config.toml
d_model = 320
moe_layers = [0, 1, 2, 3, 4, 5, 6, 7, 8, 9, 10, 11, 12, 13]
normalize_top_k = false
routed_scale = 2.83
balance_bias = false
init_std_router = 0.00989
vocab_size = 8192
norm = "rmsnorm"
tie_embeddings = false
seq_len = 512
Below are experts of layer 9 (counted from 0) of a mixture-of-experts language model. Rows are named router (the router's row for the expert) and show model dimensions 280-319. Each number is 128 + 24 x the weight over its row's rms, rounded and kept within 0 to 255. Numbers have three digits each.
After each expert's rows: "mostly gets" lists some tokens that are sent to it at least half of the time. This comes from a sample of Wikipedia text that the model never trained on.

# expert 5
router:127147108119144163142094127127103097137146114121093149146140130125113073138112095156096075105134137110135147133149146149
mostly gets: " Smith", " Johnson", "%", " ±%", " ft", " Williams"

# expert 2
router:131090134101172133158095071173137092075130123120096159124164111100103119146135173153117122174148148136122151113152132160
mostly gets: "),", " and", ",", " which", "\",", " where"

# expert 4
router:129134109113147170154121166143098143124146153088136124155143115095142102160164142163146132125147097100134147095156176134
mostly gets: " c", " co", " pro", " sub", " p", " ("

# expert 7
router:140106129149122135127125081125087139096156160091088148180129140115118118151158127138150137093097159120120145167146114104
mostly gets: "In", " during", " in", " In", " South", " within"

# expert 6
router:142126131111134151171142131116117127119148126119131086155131120132108142113126138113109098075111097111135128158109116176
mostly gets: "==", " \"", "===", ").", " ==", "\n"

# expert 0
router:132122121149103153143135106143122076106128121151135155122136090125142153125127128118100105121127128126111181108135118177
mostly gets: "′", "):", ":", "–", "9", "0"

# expert 1
router:141086109151147145121083132140108082159154120117142163102162105151109133114155155106128112095108113138184131125097133078
mostly gets: " Date", "Career", " Genus", "Scientific", " Music", " Species"

# expert 3
router:150125098078100166145095140145138086148131172123114177132176133169087099142130139119132125134154134112155142129145177133
mostly gets: " has", " been", " have", " used", " are", " only"